config = dict(
    moe_layers=[1, 2, 3, 4, 5, 6, 7, 8, 9, 10, 11, 12, 13, 14, 15, 16, 17],
    init_std_router=0.0083,
    norm='rmsnorm',
    init_std_o=0.00683,
    lr=0.00736,
    decay_fraction=0.816,
)
Below are experts of layer 3 (counted from 0) of a mixture-of-experts language model. Rows are named router (the router's row for the expert) and show model dimensions 0-159. Each number is 50 + 12 x the weight over its row's rms, rounded and kept within 0 to 99.
After each expert's rows: "gets" lists some tokens that make up at least twice as much of what it gets as of all text; "mostly gets" lists some tokens that are sent to it at least half of the time. This comes from a sample of Wikipedia text that the model never trained on. Tokens count by the router's weight.

# expert 38
router:54 56 20 64 54 38 56 68 57 42 69 78 62 69 44 43 65 37 50 66 68 60 59 34 29 36 43 68 45 66 31 47 65 42 34 63 48 61 47 64 64 51 37 54 54 44 74 62 36 32 56 39 57 42 61 37 59 55 39 58 50 33 52 60 30 55 34 35 40 52 46 73 44 45 35 36 55 51 39 55 37 59 54 49 48 51 66 60 52 68 67 40 58 39 44 45 39 50 57 58 37 47 68 47 44 68 51 52 59 14 66 50 63 58 42 63 60 55 61 59 41 36 42 31 60 61 45 65 36 58 54 51 53 66 57 48 48 66 40 35 68 60 53 54 40 46 56 62 51 42 40 45 52 30 42 37 61 36 26 30
gets: "\n", " 1", " F", " 2", " T", " was"
mostly gets: " 2", " War", " became", "urr", " F", " Division"

# expert 27
router:61 53 41 73 32 41 58 59 66 40 62 53 60 64 40 34 52 39 44 52 62 55 52 49 46 34 39 53 19 62 37 37 62 45 50 56 36 67 34 49 70 39 39 64 47 40 60 59 39 54 61 62 54 34 61 33 57 60 39 67 63 38 56 57 39 63 36 47 45 45 47 61 00 35 56 41 62 38 48 59 42 51 61 34 54 57 62 54 51 61 69 46 50 39 44 53 46 43 53 60 42 45 54 33 48 52 40 54 61 43 64 61 57 63 31 56 64 71 63 56 39 47 29 45 55 57 40 61 43 68 53 65 46 70 71 47 44 62 38 42 54 76 56 53 40 45 56 55 73 46 52 61 62 46 47 66 64 29 30 36
gets: " a", "er", "ie", "am", "es", "um"
mostly gets: " 2010", "igh", " 2004", " 2006", " 2008", " 2007"

# expert 35
router:49 53 41 60 42 39 23 57 67 39 57 59 65 58 42 33 69 45 45 46 74 65 59 34 43 42 29 66 67 65 44 34 63 47 33 63 57 47 45 60 70 49 44 61 63 46 72 57 48 44 42 34 66 34 61 45 53 56 41 57 58 47 61 50 31 60 39 42 45 71 46 71 53 35 35 57 65 47 38 57 37 66 62 45 71 64 59 53 73 61 51 44 46 53 33 68 46 40 56 50 56 41 52 45 48 69 52 50 69 47 85 48 59 58 48 52 61 63 56 53 38 39 51 38 50 43 42 47 34 63 60 68 32 63 70 25 40 51 43 42 63 66 65 67 37 37 65 54 63 38 65 57 67 52 43 70 58 48 39 43
gets: " of", " s", " 19", " the", " de", " New"
mostly gets: " de", "000", " 22", " new", " s", " 194"

# expert 30
router:57 57 40 55 43 40 15 52 63 37 61 59 64 62 40 44 57 35 30 46 58 64 51 41 41 44 42 62 29 54 30 39 61 45 47 51 50 63 50 68 57 52 44 51 67 43 66 64 48 49 57 47 74 36 58 43 65 62 45 64 64 41 53 45 33 48 42 50 34 53 41 60 62 55 39 54 61 36 34 58 51 62 67 40 62 48 55 55 54 87 68 43 55 47 46 59 42 49 64 62 49 42 62 34 42 54 47 64 64 42 51 61 59 61 37 57 52 66 65 50 34 37 48 48 58 58 41 63 39 56 59 58 21 56 53 40 33 63 39 24 60 53 58 57 33 47 65 66 50 35 54 61 54 45 41 26 49 48 02 35
gets: " 2", "%", "et", " 8", "C", " 3"
mostly gets: " rec", " fin", " public", "inal", " med", " General"

# expert 46
router:55 63 44 55 43 43 25 60 49 45 53 58 60 62 32 32 59 50 40 60 61 64 51 48 37 35 41 54 30 60 45 36 51 45 37 70 61 45 43 65 64 39 41 57 62 36 54 57 45 37 61 60 59 42 57 37 62 60 38 65 59 39 62 60 41 58 36 42 35 69 30 74 80 42 48 39 59 37 42 47 34 48 59 38 59 53 60 69 63 74 57 56 68 42 47 54 33 37 56 50 37 49 58 40 32 68 44 66 59 38 64 61 55 57 43 64 58 58 54 58 28 36 30 38 59 80 38 60 34 62 58 63 43 60 57 40 37 58 57 45 53 65 61 53 36 28 42 59 58 43 60 55 63 33 41 18 64 39 43 41
gets: " in", "el", "\n", " l", " (", " it"
mostly gets: " River", " power", " air", " Sal", " belie", " control"

# expert 25
router:56 55 34 67 43 48 54 61 61 40 58 53 47 66 26 43 70 39 42 66 54 69 59 40 33 53 37 53 88 66 37 38 53 43 37 60 34 64 40 70 58 37 44 54 55 38 59 67 36 36 66 45 56 49 74 39 52 57 33 59 60 39 54 48 36 63 23 33 54 58 51 66 87 46 35 45 55 32 44 64 39 55 47 48 61 59 66 57 58 72 63 35 64 43 48 55 35 27 59 61 38 47 56 47 45 60 36 58 60 45 61 51 66 60 51 56 53 53 60 55 34 42 43 40 59 65 51 62 53 53 58 57 54 59 56 35 44 66 40 39 66 57 63 48 52 45 61 57 57 43 58 66 71 43 32 46 59 45 18 48
gets: "-", " a", " K", "u", " an", " 0"
mostly gets: " Jo", " Sing", " China", " Canada", " Ma", " Lu"

# expert 8
router:61 62 44 63 42 40 03 63 63 40 67 61 56 58 41 38 51 34 43 53 63 46 63 32 44 43 27 55 53 64 46 37 60 32 41 62 39 62 31 60 58 33 44 60 58 38 58 52 51 46 53 55 60 41 65 49 63 61 44 63 64 38 61 58 42 62 40 35 48 69 38 64 51 30 38 48 54 39 40 65 43 59 67 45 52 41 63 56 66 33 55 47 62 40 45 58 39 45 55 56 45 36 55 42 46 58 34 55 62 34 64 51 57 60 32 64 54 57 48 52 44 48 45 35 74 46 34 65 44 52 63 59 50 58 68 39 40 51 38 52 50 63 42 59 40 30 60 63 58 38 65 56 66 34 35 11 56 36 77 48
gets: " |", " A", "g", " that", "A", " United"
mostly gets: " United", " A", " And", " Bl", " Team", " House"

# expert 4
router:67 59 48 62 36 48 27 56 60 42 69 68 67 61 41 44 62 41 41 68 58 64 50 33 33 41 35 62 43 52 50 54 63 30 33 71 44 61 35 54 59 39 47 64 65 49 57 55 54 51 58 75 67 33 59 43 68 53 42 64 64 37 52 57 46 57 39 46 40 67 41 63 64 49 42 41 53 32 38 49 35 64 52 37 69 59 54 54 58 85 58 37 51 42 47 57 45 54 64 62 38 35 60 32 34 60 41 51 69 38 62 66 61 55 38 75 69 59 57 51 40 45 45 32 59 61 31 49 49 58 69 70 45 51 58 41 42 60 35 39 60 58 51 51 42 41 61 59 61 42 65 66 55 53 39 80 53 42 66 53
gets: "'s", ",", " \"", " V", " (", "ak"
mostly gets: " dis", " Gr", " El", " Don", " Cr", " par"

# expert 57
router:58 60 44 54 47 43 79 42 63 40 67 75 46 67 48 43 59 49 33 59 53 66 61 39 41 49 38 62 99 56 33 32 58 48 50 70 41 58 39 56 53 43 48 62 59 41 49 60 45 46 52 43 61 48 58 43 52 47 43 64 65 52 56 67 46 63 42 47 43 62 47 52 74 37 40 46 65 48 41 65 46 69 59 37 59 54 62 51 48 58 57 42 52 48 35 54 45 41 67 63 39 52 58 53 49 57 44 59 47 44 56 65 54 57 52 57 68 55 55 58 38 42 30 47 49 54 34 62 24 54 58 59 02 63 61 35 38 59 36 38 58 60 60 59 39 44 47 60 53 41 64 64 59 38 43 33 60 36 55 41
gets: " N", " G", ":", "-", " J", " g"
mostly gets: " G", " N", " J", " g", " n", "ative"

# expert 26
router:57 66 33 76 30 38 50 54 63 35 73 70 56 61 41 39 65 45 44 62 56 72 64 35 45 40 48 64 10 61 44 35 46 35 42 66 40 63 41 63 60 32 43 59 56 42 56 50 50 45 54 69 58 35 64 41 53 51 34 69 69 35 53 56 51 54 40 39 42 53 34 54 38 41 39 37 67 38 55 60 43 56 53 40 54 65 65 67 56 75 52 39 70 43 43 65 37 53 49 60 46 46 54 42 39 70 31 56 60 33 44 57 54 55 28 66 66 57 46 54 37 29 33 36 61 57 45 62 47 58 58 71 45 47 52 53 40 47 45 26 56 53 61 55 41 43 59 60 57 34 55 60 58 47 39 26 48 36 43 46
gets: " an", "ot", " h", " p", " H", "%"
mostly gets: " ch", " On", " series", " All", " Con", "$"

# expert 48
router:62 54 46 53 53 23 36 56 59 45 52 65 49 57 46 44 57 34 32 51 54 59 63 36 40 34 40 55 61 63 38 36 64 40 42 57 40 56 39 59 56 36 43 44 63 33 58 57 43 40 67 38 50 34 61 45 72 62 44 63 42 37 47 65 41 61 43 49 46 61 44 57 28 35 38 35 66 35 43 66 46 66 74 48 57 65 61 64 62 92 55 35 58 19 29 65 50 40 65 60 39 42 51 46 51 56 36 65 57 47 59 57 64 66 36 56 62 69 53 66 56 44 43 38 57 61 54 63 34 52 69 49 21 52 59 43 37 54 31 46 53 61 54 64 40 41 58 57 60 45 59 48 59 31 46 36 57 37 27 37
gets: " and", "–", "G", " which", " St", " A"
mostly gets: " under", " ar", " information", " ft", " took", " Candidate"

# expert 33
router:57 51 28 34 36 35 12 45 60 37 50 61 56 63 42 53 50 41 38 52 65 54 64 40 37 38 54 58 52 52 35 39 61 34 37 68 39 63 38 54 58 39 45 49 59 47 64 62 29 41 51 52 52 42 65 43 64 69 40 57 58 49 55 58 37 51 38 49 47 60 40 59 55 47 35 38 57 41 44 59 45 51 51 42 57 69 63 59 56 24 59 46 60 36 39 47 40 32 57 70 57 35 50 31 44 52 53 63 68 23 67 61 57 67 39 60 61 58 60 59 33 46 34 46 62 57 39 56 39 63 58 58 03 50 68 44 41 57 45 40 54 70 70 46 42 46 57 68 63 50 64 57 61 38 56 38 54 45 22 45
gets: " S", ",", " the", " St", " K", " E"
mostly gets: " St", " Le", " part", " X", " le", "St"

# expert 39
router:68 55 41 70 34 51 49 63 56 53 51 52 63 61 42 47 50 44 36 51 59 64 53 40 29 38 34 55 65 61 33 51 51 31 32 53 37 62 35 65 66 28 38 59 67 44 52 63 34 45 52 40 61 28 62 36 66 64 34 51 68 29 59 56 46 59 51 49 43 53 43 59 21 50 44 46 62 35 40 55 38 66 63 36 64 58 52 68 63 86 65 48 72 54 38 59 33 36 60 54 44 36 51 42 41 60 34 59 54 36 58 67 65 57 39 58 46 62 59 57 49 38 41 35 68 66 40 50 34 56 56 58 16 54 57 31 43 47 36 43 61 59 58 56 36 44 61 64 55 43 58 55 53 48 38 33 67 47 40 40
gets: " |", "S", "s", "en", " Le", "qu"
mostly gets: " Le", " prov", " trans", " species", " Labour", " inv"

# expert 32
router:60 68 40 53 42 45 66 62 63 40 52 59 50 56 41 33 70 39 41 52 64 68 59 40 44 40 44 61 62 59 39 47 65 38 41 47 43 68 43 47 48 47 41 62 58 28 52 70 34 36 66 40 48 44 61 46 60 63 39 54 67 29 61 67 60 65 53 37 35 70 49 47 77 30 36 31 59 49 30 52 45 48 60 37 59 67 62 48 59 58 57 38 56 43 49 67 53 36 56 71 29 54 55 37 42 59 46 62 68 49 63 69 63 70 54 68 62 67 62 59 41 44 44 44 56 60 45 60 49 60 67 53 37 63 54 39 29 65 35 47 66 64 53 49 39 36 48 64 51 35 48 61 78 39 45 74 73 45 37 44
gets: ",", ".", "0", "9", " 10", "00"
mostly gets: "000", " oper", "9", " million", " te", " 2000"

# expert 36
router:69 57 35 63 44 35 59 50 59 33 62 61 59 58 42 41 68 40 37 64 59 60 62 55 46 45 48 50 35 72 42 33 55 41 44 49 41 71 37 58 60 48 54 58 62 43 61 54 41 37 63 54 62 44 47 44 64 65 36 60 58 40 57 71 37 60 49 45 34 56 36 54 64 53 45 36 62 40 47 52 42 52 51 33 52 55 49 54 54 80 58 35 51 37 29 68 37 45 56 57 37 46 55 46 36 60 36 55 62 42 65 60 53 47 39 66 75 57 61 59 45 44 35 40 59 56 36 56 47 66 68 58 99 60 52 45 44 56 48 48 57 74 64 58 38 47 58 53 70 51 64 61 64 33 41 50 56 44 72 39
gets: " and", " m", "M", " or", "em", "L"
mostly gets: " m", " ab", "M", " released", " published", " te"

# expert 60
router:65 62 37 55 46 38 74 66 61 48 67 62 60 74 38 50 57 42 37 68 57 69 68 51 42 40 40 57 65 45 38 41 56 37 46 59 54 70 55 55 53 40 42 60 61 35 50 52 37 36 60 38 55 47 61 45 50 45 39 60 53 55 70 55 48 55 47 30 39 55 49 65 44 48 58 37 52 58 46 51 40 58 57 42 59 69 57 59 71 47 61 39 60 45 36 69 43 47 60 62 39 40 69 41 42 67 42 55 64 30 55 65 57 65 36 58 49 62 53 60 38 37 41 43 65 61 39 54 35 54 63 58 00 51 52 47 39 52 49 45 67 49 64 64 28 45 51 71 53 42 58 52 55 44 37 22 66 37 23 34
gets: " |", ")", " R", "s", " S", " F"
mostly gets: " Th", " most", " Me", " trans", " occ", " Ass"

# expert 9
router:59 58 44 57 45 33 82 49 54 48 58 55 51 55 35 32 69 37 46 58 63 60 52 43 44 43 31 54 53 68 37 44 61 47 43 59 50 59 35 49 62 38 43 62 68 36 61 53 46 47 71 49 52 45 74 36 71 52 46 63 65 39 63 56 60 58 46 33 50 61 46 49 85 44 51 39 66 39 39 61 29 49 57 48 54 49 52 49 64 44 62 45 69 42 39 61 41 39 63 66 54 30 61 39 34 69 44 53 74 39 64 56 51 59 39 60 76 65 65 61 36 39 42 40 65 57 41 65 50 61 45 59 10 56 66 43 40 56 41 36 61 56 65 66 38 47 43 57 68 35 48 59 63 54 40 61 67 54 33 51
gets: " |", " B", "\n", "===", "om", "um"
mostly gets: " Un", " Mc", " Ab", " Ar", " Mon", " Team"

# expert 41
router:61 54 40 59 41 42 68 56 58 42 59 52 64 60 39 37 57 47 43 62 53 49 56 49 40 45 49 66 14 68 37 48 63 45 32 51 45 61 37 60 54 39 31 60 52 37 60 51 40 43 59 60 54 37 62 36 61 64 39 68 62 34 58 67 33 68 37 52 37 60 42 62 45 36 44 50 64 41 40 65 38 68 68 43 59 64 55 66 59 99 54 48 55 44 34 61 38 36 72 56 39 36 68 39 48 52 46 51 50 41 56 53 60 60 55 73 64 70 59 66 40 38 40 54 55 60 47 58 43 65 52 65 48 64 57 39 39 49 42 35 52 61 58 59 43 53 59 54 59 40 54 52 65 38 31 14 42 41 54 34
gets: "==", "\n", "n", " w", "in", "os"
mostly gets: "==", " w", " fl", "oph", "ina", " gu"

# expert 17
router:46 59 37 71 37 48 48 56 49 52 59 57 66 62 36 36 63 39 32 46 55 63 54 47 44 39 38 65 50 57 35 40 51 34 42 56 35 55 45 46 55 36 46 64 56 48 54 63 37 52 64 43 64 34 64 44 61 53 42 49 52 33 58 54 36 55 54 37 54 57 35 50 84 50 21 35 67 53 40 61 38 65 60 43 55 65 54 61 64 50 66 39 57 43 40 61 35 40 70 49 38 42 64 45 33 55 48 57 66 52 63 59 66 60 44 52 50 57 64 50 51 35 30 37 62 64 38 61 38 52 67 70 00 64 60 43 32 52 44 52 67 58 54 54 32 44 67 58 59 37 65 48 60 40 36 46 65 35 28 41
gets: "|", " D", " C", "\"", " d", " P"
mostly gets: " d", " Sh", " Al", " sh", " Pro", " ro"

# expert 23
router:47 66 41 71 33 42 34 60 61 38 62 62 56 49 34 55 58 45 47 59 63 58 54 45 40 32 43 55 49 54 50 46 62 34 46 55 54 56 42 59 61 44 41 63 69 44 58 65 47 42 57 59 52 32 65 35 55 64 31 65 54 38 55 62 52 68 38 32 48 70 31 54 45 29 54 37 60 34 38 77 32 65 43 38 49 62 64 50 52 83 66 38 68 38 36 66 46 39 51 62 39 36 57 29 35 58 36 62 75 45 68 68 55 57 39 62 53 63 66 58 48 43 48 39 71 53 39 66 46 65 62 59 20 65 59 31 47 57 39 45 67 50 58 57 49 37 59 58 63 50 61 67 46 41 53 44 54 39 52 39
gets: " |", "|", " by", "er", " r", "m"
mostly gets: " re", " High", " sub", " same", " im", " dis"

# expert 61
router:51 58 40 71 43 42 43 52 53 42 56 61 47 52 43 40 68 42 38 67 63 39 70 33 27 48 39 60 59 67 55 39 57 41 42 67 25 62 51 59 58 47 38 68 61 52 66 62 45 40 58 47 56 41 57 45 62 61 43 47 58 43 72 45 44 65 39 35 30 54 34 59 39 43 44 33 54 40 40 61 48 68 58 45 54 45 54 65 61 62 52 46 49 37 33 57 45 44 51 60 27 41 61 40 37 45 49 65 49 22 58 60 54 55 39 56 64 59 68 63 50 28 49 38 45 62 30 61 45 57 44 47 06 52 60 51 52 55 29 34 56 68 75 56 32 50 62 59 54 38 62 65 51 37 48 60 47 45 15 45
gets: " of", " on", " ", "–", ",", "."
mostly gets: " on", "born", " '", " British", " children", " located"

# expert 37
router:44 71 49 57 39 36 98 51 53 37 50 59 61 49 49 40 61 42 49 65 56 57 52 45 37 36 50 56 82 60 46 44 67 44 40 54 44 57 39 72 53 41 49 40 62 46 62 49 39 35 67 67 50 49 69 50 46 64 38 49 67 45 62 58 37 63 43 39 47 63 39 56 78 34 42 43 61 53 38 53 37 64 52 55 48 54 54 62 58 51 52 41 56 45 50 56 50 50 54 62 45 44 62 45 48 58 42 68 65 40 44 60 62 57 41 55 58 45 60 66 45 35 46 41 57 59 44 61 40 59 68 53 99 51 57 40 45 58 39 43 53 63 60 57 49 38 60 57 58 35 63 61 58 41 53 90 58 47 85 46
gets: ".", " of", " H", " St", "ig", " T"
mostly gets: " Z", "eb", " James", " Jan", " oper", " war"

# expert 29
router:56 63 42 58 31 35 85 45 58 32 59 54 60 55 42 52 64 41 44 52 73 59 52 39 36 47 46 49 86 60 42 29 60 46 35 63 44 62 41 62 63 42 46 55 52 32 65 60 25 40 57 36 49 60 58 42 54 67 41 51 53 37 72 51 34 47 42 38 41 58 52 60 54 47 33 46 54 33 39 55 38 62 40 53 61 56 57 49 66 43 56 41 36 51 31 63 40 39 66 64 30 37 55 30 37 63 42 60 61 48 61 48 65 53 34 54 52 60 49 52 37 41 50 40 55 60 33 45 57 61 62 54 00 63 59 31 49 54 48 45 55 59 51 60 49 43 66 50 61 45 61 59 53 41 37 77 50 44 61 37
gets: "ing", " H", "a", " of", " 0", "es"
mostly gets: " H", " h", "H", " Y", " X", " Gu"

# expert 34
router:54 49 37 58 47 48 28 75 59 42 58 53 54 53 48 38 61 44 40 51 58 52 56 29 41 53 38 59 14 61 40 30 57 37 37 62 47 45 23 60 57 32 34 65 65 26 61 63 42 37 60 39 42 54 58 41 62 54 42 65 71 39 73 53 42 60 40 57 45 55 39 58 74 36 43 45 61 34 45 63 36 48 65 37 65 63 52 67 63 37 59 30 55 48 39 63 36 41 57 57 46 43 53 31 38 46 49 52 72 32 57 50 60 55 39 53 59 49 65 55 43 37 35 37 59 69 39 54 41 61 56 62 58 60 61 33 34 66 41 46 66 56 53 52 43 38 59 55 47 43 57 54 61 32 46 68 64 43 17 37
gets: " S", " s", " K", " r", " b", "The"
mostly gets: " s", " Z", "ear", " became", "uck", " Car"